{
  "n_layer": 18,
  "d_model": 256,
  "n_experts": 32,
  "experts_per_token": 2,
  "d_expert": 128,
  "d_shared_expert": 256,
  "activation": "swiglu",
  "moe_layers": [2, 3, 4, 5, 6, 7, 8, 9, 10, 11, 12, 13, 14, 15, 16, 17],
  "router_score": "softmax",
  "normalize_top_k": true,
  "routed_scale": 1.0,
  "balance_loss": 0.00469,
  "balance_bias": false,
  "router_bias": true,
  "init_std_router": 0.0314,
  "lr_router": 0.000729,
  "vocab_size": 4096,
  "norm": "rmsnorm",
  "norm_eps": 1e-06,
  "tie_embeddings": false,
  "optimizer": "adamw",
  "lr": 0.00215,
  "beta1": 0.9,
  "beta2": 0.98,
  "batch_tokens": 65536,
  "seq_len": 2048,
  "train_tokens": 517100000,
  "steps": 7891,
  "dataset": "wikipedia_en"
}
Below are experts of layer 9 (counted from 0) of a mixture-of-experts language model. Rows are named router (the router's row for the expert), gate (a neuron's input weights, with its number), up (a neuron's input weights, with its number), down (a neuron's output weights, with its number) and show model dimensions 64-127. Each number is 128 + 32 x the weight over its row's rms, rounded and kept within 0 to 255. Numbers have three digits each.
After each expert's rows: "mostly gets" lists some tokens that are sent to it at least half of the time. This comes from a sample of Wikipedia text that the model never trained on.

# expert 9
router:113115132125125144110149158136116070090069102146115147167177091124112097153160147119166102190171074134123092116155159110088099137067084073111136096174120152158171115100106103058145135075118127
gate0:153160092074118148115133169077080131130101163125100114175163140139142142071048092142141135092046094122141147102121155068175129099101106182178090186127130144103164133118166129135164078089133158
up0:093132133203189057126181122138176159168114093094067128108051141139089149189178130137172108117132181131131139169137127136093104130155106122135125153108099142173069176075121125096167153175061112
down0:183163129148141132138095081107115127157140183148113152114107139047111196149167115080114121086129145155108129196133137119017205100166176084084102120130184137120180129157121107172128122114122151
gate1:128160189101145132154171136181131175084170194176098097149094118111165105170085122122097141096076174193147126148151130130058089091089133069160098095135122180128147152154161098148137164108143165
up1:133154089121091159109124124186111154083115163106162114122115137131170116123084120162175102094105109140078064099146150140131081116090129116112131081209177111124157114112159098142097109124108112
down1:112125085126098101141165112140118133132142176116156098162179160142162154098100106107108136198146136135185114145136101094065173120124186140073106104139159128171143106103132147164117145108107172
gate2:113153142163151142089116145149101088126123160135096135170120150165148157141185123139108077096112103123147137129090108170097079110157171104122182118081093073134095155079090142091118163161067182
up2:100083104115138142170145147097088137116088167082141186148124124135150128090097202110143166148132140058104122131152090056113153137133066104109123196106102117120092122123144128114130125128067124
down2:142086084093163115125138142121098134101126140135113149133120098080143124119068123134056193129125142024154142125153167106169131124108029176099112162138144132121131168152115135117107041166097141
gate3:101144130143090089106183147086106175170123191096147133146166092077092112113094093069133145131087085130112082091121124157162145146160134170088165091153088132088154150121127114146113162188176147
up3:174125134166099171124088163099148133110152146155114098164115114106111087208115114112119140174109105077140121122077123139104186090135111127196126228137108142176151126101136110109082089148140146
down3:123177127086124098099168175145170126145112124148154146103123124085121106128105129141081041138092127148080098131114091109076142164098159180158157128146186123141148165117114077163161113112129094
gate4:121243097116175142104136119182159125109151140067140131119141144114123091139139122129108138152061110165166086166104148112129164094130137123092168118079255169134146132161129142221143073095063154
up4:122099171085167102071125079130123108119156163104149185064173167138089175139156161132111129191100112063196084109169144145059063144088124112165141112154129137142122124091131146123121121138162113
down4:185136123168170145144106149130171137162134146122085112070137128132165120082167077169054104131060130094132141116094130167102105130193142098122106128127076140127131131153184134128109173099106085
gate5:148104124078171150095092095159068096121122092139119081147141168098111204149159127155147106106071179166146160123107142088126124082118172119147138087091129148100168201137181107144144120155131123
up5:174174132129098158147108125121170141135114114119171121053169134114136116094100121104126114138170096114146119140116045121138124177118110125091123080126115090096155178143121126130095077124148097
down5:135128153123147142080105112124195128084148112058176127181079140113157139147147125173133098088155188182139102141111117117057121114105142148090037071141109086127161204141104095114089160120123082
gate6:116110141103109114117175112169105112145167130096155119085067113152128136164099093147113124144171150127183128140130152123098083147127160076122101102150077126138143158106108074090095095164142105
up6:132159199149122145114147136155066097185104120125162152165143139153108156178156121056203143157208129152121090097079153133133140102083196097121119134149122113133126150104121082089126098203112142
down6:142114127132156135101190088086159083170145071134120163097148101144180149081103112166143136130127137126112102135137066070102132143136083116157174148121162121069113142167141145151156116164076088
gate7:146177183108148138149100152163118150150103162063087107149171127090088078057129098125120132145123097118074208130108119070185144143144124121131114169169179134127150123111122161110146096142105115
up7:095138132109150114122103109092134081148132170137123103230162107125181114177142106078084211122109089162207063135099161081142165100082114089141152107056134107214137119099108166107160098092152130
down7:125160129107155096075111109122128146113140131079159164131070138164127094196114165112088136106146134117164105094089111139108148093114158126061074096074078118153099131099105106118140150127184110
gate8:131105078129175173175130073111143140141129131160172107156079151061120178070136178088096095123125081148131153113145159035097080160136111087098137146152099100121155168143157165141143158119111136
up8:174119120104133203115099166148196157116114173119187153163079158159147108194118157117106208104122166079150131119113147111157156111143145136110123089137131090151101179133105105161152124122140170
down8:158156109139163124120107086074176171175119125120121067127064084147119111113129169070083162120128179151117126061184135046142146128159118122144115145137167154127111151161128129117080098140059105
gate9:099124146109119121073117085085127154172133123130105107106120122121114147086095138125099139140151173161151131117105123128143125188138141115140097163124100151118123179151194182124142114055155091
up9:144065126132095096173095145175166164126141168078093139078109118124113138184131059099126151152099143144150082179086141107110102154111143119116170111119113114145166195104092165103147120105116105
down9:119101179124094119105093148119140103176123105105143134154126136120119101155154162117093173138088117156144155151225126141123143166151129125143114042138129139117124154110166104153135121147145214
mostly gets: " under", " into", " using", " inter", " non", " during"

# expert 21
router:151159068093107120138156142091107088166108111048146156132095092128147138132082140114165146156119084087152166098133100121141195089143124157083175131159096170137100152129122158130097112093143123
gate4:203129187125092115117126087144147066126148114102196139124106087138075068138185069090148127097089131136114124083163108177173170128162119128104147063145136090099171112134070120208081150102120156
up4:126158116134175124159123161082174104114092108105109137121142102179095068112117040099084103109104170125161153137169116157148128106158146155114181164053094128088091100161098148124093145094079118
down4:115131102127149165119047119154138156182138119213123144138161066114156081100119152093133128134135136108129125183156072126123152158149074145130193086153068116103141086158146073127167084107129060
gate5:124160131119179082143148109097110104129191158134094093147142127160145048100189148105107163145106100118121180175154129106185144112116147123111101074106085140126087149188105093101140096130127112
up5:116151132122087128153150120122108120098089075132119111100113166092129214144107163156115118132107136150154147155146140163065124140133161118118129155112187146162119122107161207147104133117149128
down5:115162143063113125144161195155154097165076120119124105084120152088115074173166172104112166118176092158118124095084138144122100080160153128136059129104154105057160113043113131105152083218114122
gate6:118129134191090088169134191147142148161151121154149157112132132160173120175116172158114132075096096116113173088090190105105127099113127108158127096090090100121132186150136118182114191185147124
up6:167165122096154157174128156135114148116129153120202132200108159133079143138092110107079176137178144090145104198153107116109105107123148118216143127135096178120166107113119133100122154101123098
down6:074124104148136100158113130134159175113096119144182081102115103126079141111193110176130072128124139072158088139140222112131137089139097110121190121157086072073146109129110135117137190103151125
gate7:111186057122152173148176120140088101174169144140110171155126160135139120059118151181058119132098156126172173121117163142128129096115149125155164153094113114148155098080134100080135174139143090
up7:112136119107145119121190174166136102217178140100093129138131087119123130136134126123103134087113139118083184138085155198150168126198116199155092150115110102152084132122138111104088141112122085
down7:097126079071111073188161134193129204126164135132076163163139125099138181162133157114125163111133122132072138094115165149181130093081117155124084095120143134096073123130163098103113140161140169
gate8:161109100117151156145116158169091127113089084089147140195131151130079111109099124104123134108177154109163157147133087118097083090095136107091151088179126117084094116139144145138178177178140093
up8:133132066115201092083129135148160123083062141123195216146123118070118198110088144054121072117135161152190161130165113134086061113138172151115133162132155127116172137133083123192163106194148075
down8:125204123100087074145132120151087117112069133085112164120133125089124106116085126150153070131122185119102159095145094148123137171156074171081089125157081103160177082121200112152139113085094116
gate9:126176151070100174100207106133116087156136104139116095168180184159141141162136149187092100140108085096096136129120111089174094110103141101161139094065106104145134144152130103160127093153122221
up9:112146119121168139132192114142095158125086064089095064142176126109123139167086158104129113102126097118101178160071150100151099155160086092181151099110128125169117185118125082119163143189079167
down9:082115063144086126138163091125140061152092134150113097161127108158147150163168146138096145172139122099113105121130141116153151129143135140156157087155126146097134139083181120060140205138083198
gate10:136176092077070112179167108155179107158185174098166122135158129056146156081105160149103077189123125156085104111094064147163146099146133104149166188166137108159154070164167127142138133164115134
up10:120097121133140126191098060179134116134121156187099147154164137088074150137106189127176150117104148150162125085143179088162145137101093063131090115144063099098141167115117071132201106156129094
down10:114088106161178117110148111110084098083094116134146166144161077084126071140112129141131134094122085174145156123128136159102157110104141120116145178120121129148123178139056081086093073156053068
gate11:157166109177090100123153062182128170153183089106143119157086105165048137169160145114157147125124113189154123120126144089054146090118109150094153166154136137163186176146124086104044133144150157
up11:129134086134159113117121116111142084143180068119126118075107106103137105152107146134087112097149168147111111066138224155095168149154106104100111169099172103115189156173112102110100106129104091
down11:137150100147126127111114108106112090155095087143132129148110120099183116121066147170096146131131178108121139087140123083108142100137088142124096192121176102166113095129133126111088134138144099
gate12:162136127154090093151080079111138086113051112100089134100066153178166121163153120096116143135142080157149091118157135154117133138112115116129137140143127146065104118175119210058180099092132112
up12:124131089049112115145059098147090097147171159127124130113097125128072195128147169089160145130172107125083147104059147125138091140103093139094134101066153153151120182066100109170129188098155079
down12:028136101113130141118088138156138107130142216166081073118182142108134160147124095170111104056048128092133167131097108119164100132102095166114089121133138121108122076165134108121114085144122091
gate13:105123125130127111138142124145144133098073132093116097137121132176165121125120135124086100061064106138154157136179106189106155085140115104166144107094129139089105131140105102112168119100114122
up13:114118137081121150122111113088127163167123146083105175134181085086172145095087148116105127095158141134111099096125144163194117105142090131116163116093131161116155155121095143065138142138081158
down13:106124163152156132155135097081114173113113129116145169121157096081117134136105169135111138120067187071113152137142206124145165155139123113103142138114112103116149149203113108162109169166126106
mostly gets: " w", " acc", " (", " inc", " born", " v"

# expert 10
router:130129084147117108125133135095177127150091088151183167184142124108103129091078172127166113154111152146143138110105143086155131127130124075080148113083082126114114160120193078198153112150139139
gate4:128132163193103158110174198179156143097106119157146143153105154134117122124128107153131147076140159113173123126135117108172118131078091100119125154142093145053140105182128070107119092160098151
up4:060126169127107143116125153095089133137095139134083142109107130136076128124103044183138138154156140170163161165143090113151118192107172117115174159168149091113144066155129158117136117135181137
down4:144174156106153097043139191143091122075164097109138110172145151145121024145100146138172104099163159113174117128126118142192158112136144196170115130044117050095119124110103144105104118066089191
gate5:145146120122106132157147122073133162137117183186073128180135124049082177108134140076148126164170131134151065139139124090107074045096173161129119152100115147117143127126115103077158126127086111
up5:115130105127203147102146120134089150102142132130125114135217155150144108153094123100075176162097104121173127133152079184069143142198122128158152122164134116068113121125093133143094111164120098
down5:147116114139159113099077106127195126154111152075165154095151120121125144146136110164079121159098125142138129110151106134102090130175113119099084103129143114221139111101211092180125137111117130
gate6:072124097058125082095146167095111210072109119106195201141070119151149130120122156142151149100119187171149166158113151119080133144151157067082176144093171204152153171126170130178114150183125124
up6:136185136129141165144181128134177151149138139111153152131123141177132115086159138126127173072188133113080158059071162132107138108158083174132116068104120132141106158173120077114142125100093140
down6:114120038115114133162096068091091144112079106131123121140144192159148137042108129197139155130135155174148179085053113116135081121118113133122118182155087151178087122148174122113142091188110062
gate7:082122130120109090093143109085164127075104142121132094114085164104132086072062119137164168119113133121130066106158131159101140146137180122128147162139139153125180112107121074144112095130139112
up7:168130122147139124071140080181140149161098144139071140143124079135095123174107139117109128108146086128084169076172106080125095088114110119132105139153181093105102143164155179127112124129149171
down7:103130165146187116102111090186121185157211119153169145107107136109106142202172102113107122144149108175084165146174172075123122085137117131115131093097129114095143121073067178139129158151131132
gate8:095092119127171077158134099108134151148154118127172135183152151114102098171159161115131145179098128157104121078127107135118154133132127128160049085141125151097102176138142098131185140155122154
up8:168174153066145185101155109164147098092132111164154139120099139089111118115153105134111109165170110102157143138156124153088127173080154128108066088119136148151095119157133154112059097054135096
down8:154133095154154122123114105118150138152160118096154140126123122154139171125175200106093129093120096149155096130135166164173109164156128157145088119175115126097139121095125180147134119107199071
gate9:143125072039152112165163147100132135142102195095144122119180110105152125129158139106119161150130101157134146126112096148106111112144109097129086100074142150060108137175101154095076083091142122
up9:139090119173117177166065070094124124165144114161133129141150119072109163096180091123119136089070159112087086146097116119143151126150112120171117163165108145145102106143078149127234080130158085
down9:086148108104111164124109140078120108138151134119104142116128150169122138162193102064177161098136143144146078151141126166133172121089197153150115121078115084163095202131078106123146114126150099
gate10:129139129063134124127132146100132199127173098118098164093082150142119128086121188118054122138128141089078059159082127185098123117131144132160126106112125181146167166093135179106064140077149169
up10:175177107163176086112143143093155147101088082044140181108047099126167150157065112152146048103161125113153155144088113104085145111137100129122117129137151179130130169116147162119163161123136162
down10:146127106218116140112173086097146179090099121147158119110143212076093193093092131136111135068157100117120154117152133144124124192072073100147119161098098130064116107119126095107114095091152116
gate11:121121115163117137152093115081145137197196131167135172129108153153118107158126185092151123148169065166162120108089102118162197100179122118101053150111120142171109170118093172135071146150121077
up11:140200118127092143120116099129095110086056187131161129137146125145127156078115080159139134174085143121148097162133078154138103187145187174127188111172133100155149109118128109082094173107113102
down11:128140102158139129110116110155180126099130147102120114149099067106106116077178092186143132120072105111096151101148175017094089147101170082128112164157234108122087131177100094123095115127089133
gate12:120095097163187109082100110152137181104111097150112180129157073060160134167102123162130123105095124098112200168168132133173111078162151107168076118155137097146113098171150177126162155102144105
up12:115148117103123109095105136129101110155099097121112106133100115185144109107151180155089154060176088160068165100110109111152100092073158119092101109169135134099150175144169125083068119150139174
down12:142094102120125112152085195193152118111095140112134141142123094152169110125219126072105183111146080189170092135166131147074191056060151113085133117166139104099149157133154125104151141150193135
gate13:057142176185080181128115161134078124160131173169163116128128108190171153054147146129125109153142126140095145130106106130154128190124160160103128118091110164153152053145089146089155145093165127
up13:099129145128100113108101146135139158129110109165167111145092087199183074101106139165108157087102120145111148099152091116146113183086151105110101189153139152181066134150100088083147171106110131
down13:116189124121113115090113166111177146135168155177147119116102158170157107163137114105182152147139121153108130089100133115114169135121097176140101220096129160111118106046111175134185144122041140
mostly gets: " Cup", " Award", " Championship", " medal", "See", "idae"

# expert 27
router:154157110139169174070160148118093164128161108106145105158166166143122154060072172132089113142146134070152189169166159133161126143064137142132186096106061109147087077085174146121142132069112174
gate0:143132172150143116128154127119106155119147153147141143054146159099094140088154182080169150093105068080143079114178101093104126066147182186135077103121133167127102130103137186099158148109202172
up0:113116119099093095142078107133146111141180121113126084197101133158100132172102110099048150138106173142155151140092126117177107139103059141095126102151166169098140164137108085175128087132093135
down0:148151118131102081120124119153095101162171126140135082079097118093134083136124103152111116100116154157126107126127130131181111089136112111061120077125106165101109197186109114171118132150138074
gate1:117101083130090092118117148135106169113136159099061079114113182130138114140085084107152136112131156084166124155148157150120154147111089160100157189091112128090111071184123095134118109126121180
up1:130093130135157117091120146100248145184114155122143139097110135151129127107115114186122098141112182086140120133152214132075121123074081102095138194122091174180114096133159094121122095109135209
down1:147172124089110147082145172092221170109115113155120153148070164107070103101072086148112135076066121090117099168129126152120100159067142117158148184074145162125147164196143127110122144138086175
gate2:120118111076111122041131087124141166190128165099124110134150149083173129141150130108091085183156144138169170081120167099151123139136184091141137155086129140137198182159170115140131059118132181
up2:122091169149109123095184116124126165154130177149166112091146159054117135074102123138141146146095131103086112142138142158158142154196142099144142138102144212115116126140146127144143111100134177
down2:123076131034076118082160092125086117100148124111176083154126142112149130106085122171095137150154122156155148146141115134139165111117185120164162180118110169096126088148147078113062098127188188
gate3:139144124178134129170123128181059122143057105084110149165115106088151112113112152131157125131098097079110137126196111159103148048153114124116148124157113169109097073141130150163125132113127114
up3:140105160120152101155164086144128139123175108142150130177114127131148112152150065138090090098119198127152139144079070152107114123165104052110155120145135120071154142111126137180143080141099114
down3:168173171154100170140146063138075174180128107169182113093078150091129105104098123120139099109093119147094155104148129128140120120140097096133186136116136155112144116153146187119089151059105096
gate4:091169075145127135127160138101071128110112120125146095151125074123125148135137118128112066142126167114107131124152077113188098155134152204201155131142123127157110135160179115098113126162154126
up4:063109128112124075109154117119153061135132143180172161116108119103083167131115126158097107168165129145140185145101172177105167096145175116117112152095135108185158128149148087088099082133103058
down4:129135170109083145146160203144048085166131145148095127096097147067114092149133168119164103140133104125158167182116103106141105104097152109079145095158084134088108143121064155118122145124124083
gate5:158115142184128140052125160127144139206139130122154199134058133105151058133151138130154099096084125134079089189134174144084102083122153080132092139077127123154106100093107128105131169093140135
up5:109149114102144106084148137119140124162173082026084177157066127081112151163141152072142110091115148148119145116131161133072134108136160095139163144082138118121104147060132135096158161115118119
down5:120148080160118189160119077102121139129083181143183118152183160091155158112119196197077118102089206088101141149129111084100116133184129057130188115128121136161157113163131164135047142088098091
gate6:159115180160112142126157112143136111136108174096166121152174148106090145124183085075091152126184074105139123096104092130131184104138140123107124103100164150122099106143102083092119129128142132
up6:140107149110099155143118116071076129129131146113106104152104123110176142129134125094111130146116135117124110122125085122154131123166099127077123118144137086119117121189155103092114176176192072
down6:138094089183092114139168117090084148096130126134122121113118119121080092157191139065120106159096215150127142093125122120131134123121177142102166094164129077145172099091160084107062093183122040
gate7:202123103118167089171101085157135139061137171041097088141112144133145119160122170062087165141153120112168156129124132087110181128094139174168181114113167136147093129139102130140138109135110124
up7:103175115112113117085114139173115110158130120138112153171186164128123150143071153136211147077165125142090121103117156120195117188129059148123087154126106147111129181097118086163142190142139123
down7:097135130142169113096070083108144113155100049164122101122151138132104126200092110075102117097087135145115108110150032174149111174128109173177136091088112143112076169185143131106157162158114137
gate8:086162139082105164165082102148119198098187110110083145123102158135128130082154127081090182113061187141086130165164154116142068170128143124117142113070140172146121132136184085112155137085173113
up8:092139129128104139109145144120105102149213062084103095164118168137098098165139174167093197162170197116153117117101135158209091149123151185138100145102060111148164107123135117104045167128117151
down8:082141105108136127112152084139096202177135135117104118115098068133155148166108147057145128153125056156167149153140133113135085158111113116133127207115129111142063109118182194115204164159192137
gate9:117172143104145086158142110193156096089144147111112133115167120133107156103149162151072161123168165171087134072143158051170146075142155151149106104150129132174109160126173119159204121164145098
up9:147109137158127083169067102171167132106143170127085105147128144143164149097147107127074128122127185133100134143148121122134127117123173091170130136118110106166114115110149113142168101115089140
down9:110098164102149083146102099110123112103117132121078106118138153153126056144120129140138103169136170162096160143090099062131156071168151099103100197091115096049101086110135165107161133050106085
mostly gets: " century", " him", "ines", "ians", "ays", " However"

# expert 3
router:146090174088149156151080098151121079123105124109128130088125139141145111147083136120109116093152073130052123084095120136100160098152087144089123140129130123082152086091088085132125119143132126
gate4:094129170117147194143121112148081159138141116223113160090084148070163131189140144132184105150094090093101115111142177144180111131127138137121110130056103104131161147120137104123115090110098117
up4:125102188144171069173180098135119109105137099110103081155180124198139132137133110125150213160131127123079106182082157131132094113108115155100103110082087133133140122122084128128143092053166178
down4:110119104112094157152145132155093086059104126118151131147121172111126122134085143101137098111039086154090125097130113158155140154111153068164094120155084092140093105134164141117105091143159105
gate5:126098154156152095055169131055194162119133174187151173158109138097155157136131133135122145096185135125111110070147068172058139131145168143124191150095136108177113123128069132080189156091091163
up5:167085128132151141114169181122130062160159139167175118120143113140158091145096124154122083104166204125081136133128117136091118086132143144141116119167091092130162086154123042075160070079113174
down5:155143130139136166109133194082080118121133126119107130146118151133126111146139112100160139111100159147186125074124118050166112116159150125173137203080139113148110139147114135125123109126126140
gate6:079129130147197092119077119108128097179110105153150122171210103088063137061142120179150097188112110156134110130145122142116115079108132169163155157096153159082117139114100088106149112148168121
up6:118115144140186153152112097135093105203143098169157156147098125127084136060122185143190059142097115139074099085115170106113083111171164096110163134108123105131164130075074095108078142120112148
down6:155118179135169134172186156098126136085143151167129075150152133141103133060161079195153135135160110180093105111115153147150152100102124158163135200162121103086153099077142109145186144178165151
gate7:078120144108152161142163156147136192065098099047117111154112106164131087150172126099156101128097136124121113096143108155123064137117120130049099156152151141186173151141150142109168073138092123
up7:130137114153092068165086102099135116142137166179117141133100134129140099097119126124120100120120157149096097213084134096182171157105141086198166076136088150111049114121118117086136125128153137
down7:121083145088152083094080141163113120162129186098154058074091123132103171148156151136118125176137092129108143133123140156161141097087139132154080089135113113074111103121133113108160138148118203
gate8:125157097126148084153147112142097112129075072154082160137166065116120118142117140170110150135131101148197103158076107103169113145126092098124095108129141101161140156143108161090157144185095064
up8:140142126117086165113101083143168120096119172118175110116058113159070156161120163142131115076129155106142144119188119136078140202084128140146141123165160142145072105132178094177106024093108089
down8:094168107119118123184168133135089136131137206083092145075158129104154184140153194123081167113091127148108083074117168096153178111141116096105118145161101115143164140095197112193103105086163117
gate9:132101130076119140112107128145083073169144168113092126066111086134127142086082130105173121153137134165158039135144101143119109104157150132133002150156127102108076109154164114092190185122066154
up9:094096119123138127125107118152183096125121131104115144150148053107143146119152145128154152175083181117153131123136172161184117117137112086114130136112088086139122171136080071117171134110121174
down9:198176096140090096122168113123109133133134097117102174126102123133212198124133137149106167146091195169170146066146112115084147154091160102088137195077127117146105080166174110140190130146153172
gate10:121189202106181185129108156150145168131150122121128151130149134043156096118091120146120141150104154148088184178134164075144110160184125176072117100161208116098162098138172147121121160119153153
up10:121100125143133149138050141148119100115134113066079064131145129150139135123088155129078145132058142098144163119106177101138162108188077127146158146125174111067117116153197177161187046151142074
down10:168169090166161146145082123133135101100096127086170121149161153144107163081145172108174079156126195135128144130182071164115121152152093086136163081125120169153169108152171074171139161135138087
gate11:148134145156120119176155159150123075120164155110179137070112132137113125146155119119064136143147092137152132117144119114159094096159148106116129092112128156078133137182147186111092119119128145
up11:174098083086191139098121125140141188125119147162113169151132154122095056125177142152123126135139117134067085152191146140110100143177126107088117108139182086138151127128104174148178141175147162
down11:117068102107139072090145162123118092188048153068148122088140151159095120118079119093194137126171158131125157137195160095074131166103136073136130098128146151110111125120139134078124193148147088
gate12:155129201096126173121111115123136141103113081144148159071075191167073104103080134121172134134097135094087163160120118171157180110142174161096151133125120135072091133113108167163119166098120112
up12:110091083108115134137152184144179089131116205114115133134138102083110133126110118173152094124131187098158111141146094112123164145124142088158124121164105126159084150086155100140144170149108152
down12:064123096128097136146119167162110067121103127151107109102128113051149155097187120177152162131186093145125090123131095133120118118126132141121142146106149188189120117118132092099070073161160094
gate13:134168215109176129106107167155151147136204120168123131083095146096121163166098056170141143141120102152144114101102104096071079135085142120142087162102149141162065102149136116124135125074111135
up13:109092161107102130137144168089112114094150112117116071074163140135165130091132112092183137101135150148127087080172095179073115140139143171166101114166098108087132131126086128143125144148186109
down13:108134105142114154142099124131106094137164093190158131106151094033139125154074090111179111147112126169084043106138138115142096122143185060185136180184154119123135119159157116118139119075117057
mostly gets: "ption", " control", " performance", " story", "ection", " addition"

# expert 26
router:177142201126123148139142101107101117148129153130118189098134123124135109126126104077156110140140101114127075136194137186146171160092134160102153113168177062127135124063182152152122167191166110
gate0:122128141103122126122150119140186203160119124194135169145121099142134119100104133086120122119064072135174140133137149117128074107121076040152179143143141149122070139103130151097153153161160119
up0:119207088140126152140094140133107109119137143088118088172134131092197147098137136151205178126115128049183070148115113139155127119127104156111187101128070112169135104087178119116144142144119066
down0:155163083118103124095106122165149114146129163094117159147130185169075085116078094135139114046131150152130093124152116087112178106125127128103161118153146112148108091104136174164159189118130119
gate1:164085171184114134174101111058088152070141139110197060105138145155090141107176139151105096114156066108075119120119106119115121092185150136132112142147081132150183078089165152131153153162066180
up1:088158140072114147091101165151107114131161080134151190167074085137107122185141108195143116140096128128148141143125094089184146155123121079106111156128166094118125120175055114104129044097168132
down1:094148124067145112176138132162200109228185171120140187117160095111159123082076139128138164124099147135188131146189145098191098105160100084142198107101159116138096169149100089194131133128110082
gate2:117146149173083142141138106107120084123077157146173167175106140116114156190154146122175143145144098095174190104112165075171131092112147136143095087203153136181151152118124124158185098158117148
up2:164144169167185150147157140127143056093136160144145217124164104112098109191127127183070132140158182178162125103082162138153093134135134159092114106128170121131124152089104064082102132083144121
down2:155089157170089167093135154089107173117131135209137130109146132100090089125163116120170119150109118127145145164106112052138095086074148159069106194152076207136171093171118111143108114078090117
gate3:120153083153056102143129077197097117115127120132162099198113152150117115168079129161209138150125079106129226102131113117104097093106132119142136160149161130115099181135117112147160139190126106
up3:157142116178081090098111104135152131104231112107142163130133140129184081086059149167172116091109146080148187169119125153121113075118161071117158175121149097072136135172147146110129156167102128
down3:153118174119108178119143135133148085115128116168114162095178081126141113085068155136164163131121073114088167160066140120185111095108080117120135107125140077212086169109168093162168136203157076
gate4:135134181110153135144129126107161122135084182134147074148180103119131120088161162140137109079115099143105124125126089109094103135100115122051139055148121119138126150167142188070116108157112135
up4:139147163081145032067149085168147089103040157140115182128138128067161066095182229110127154135137101214115137083214110131150112129105118187085095122152131096044125138122126174154111118172145121
down4:139138123143168141119157166153098090153107168125082127108145103114137198123139169101149150115130123163133145143131148139110166097102133127030096110125111087106096121143176119151072125086141078
gate5:193096081083100148199121156127122200122160145155126146144070130113084147135123192160107113154068073091138156104134118130076107121164116100156149130148132120150170101122178115144094095183086155
up5:049202144154134137078135109128042102086175107143151138072145129134120133115122140135182121132144165117198175199189095184141111109120134100092143123133130143153125137160114123149145128130133126
down5:112135095153151138184178081137144111129121208121150134141178093193116106145150078123133071182150142123119125138150171235130121148114090138167178129126104168090078115118062131149108082147182108
gate6:076128134100115157171118025116132141110114119154118136136108189092028103113165137124139105179149054163129082135155138148125114147117125109120109071129109184068165118167132173132112116124113127
up6:112148145142139078201085116110108140091136104147096072064062144079109108160182140116115105063138085168158172086125159119107187108120122130171077119103119091126155154192147134085157133078177169
down6:092150186168120100179133115119142154107074125154129117127104096129131103169120178109118084088119064142105104088157157163155117095131102140127102125121108096169104124120102166170136092131163137
gate7:130133111098165104122174118081101121117148135134105126128159146210121144131107049104081142150073102100051089133088138098110095144123103064118122072105148131077111116117120153093143097170121124
up7:118144141183169119117177114082109175146139150152110173124131154096139127121092183147146080109087081117072155115107131100157087155054128096137076125086116131076111106135127145070085117173123176
down7:097148154149137134126148133168157215114147117106152170135077164104137133161137092103162077165123103100086115165097102170077175123152121087078117161120139146157132085126135142174081115118167144
gate8:107069127094142149120114093085157139168181138138128112139110139152148172127124141163121143141110089170116132087197108129108155135102133048087068136090115154039138129169191136181163145164145099
up8:085185113124123152177123152156083129094129126100062134091140118100163118123151165135109121129110137142129096128111129048190121143128153133120094157152148112137138103060142097102150137119188124
down8:151205170135116126116128126181108141126114112096093138111146133133086124101132128114096140139063135158129093117123090154144120107092094134075144108140103096146152120102111201103115129136181108
gate9:153131128175050158171135125104140144150164105129093142067137113101141166124070164131159142117156117169117138097090130105136130102079192111109086140105184127100136082176160094129165104167100105
up9:127137133094170068119125125113130075168162144128136136130136113150151119136132121179150151190101093139171105111108145073093088144112107130081126097164190096135141076141091160147113130154129093
down9:105104120174082127131126130195121063129176133134148159115105123111105141123152104153201065162099136145155115108136147135165111183127153169124185084148147185103110106177180119146141128116107157
mostly gets: "==", " spec", " ==", " now", " pro", "\n"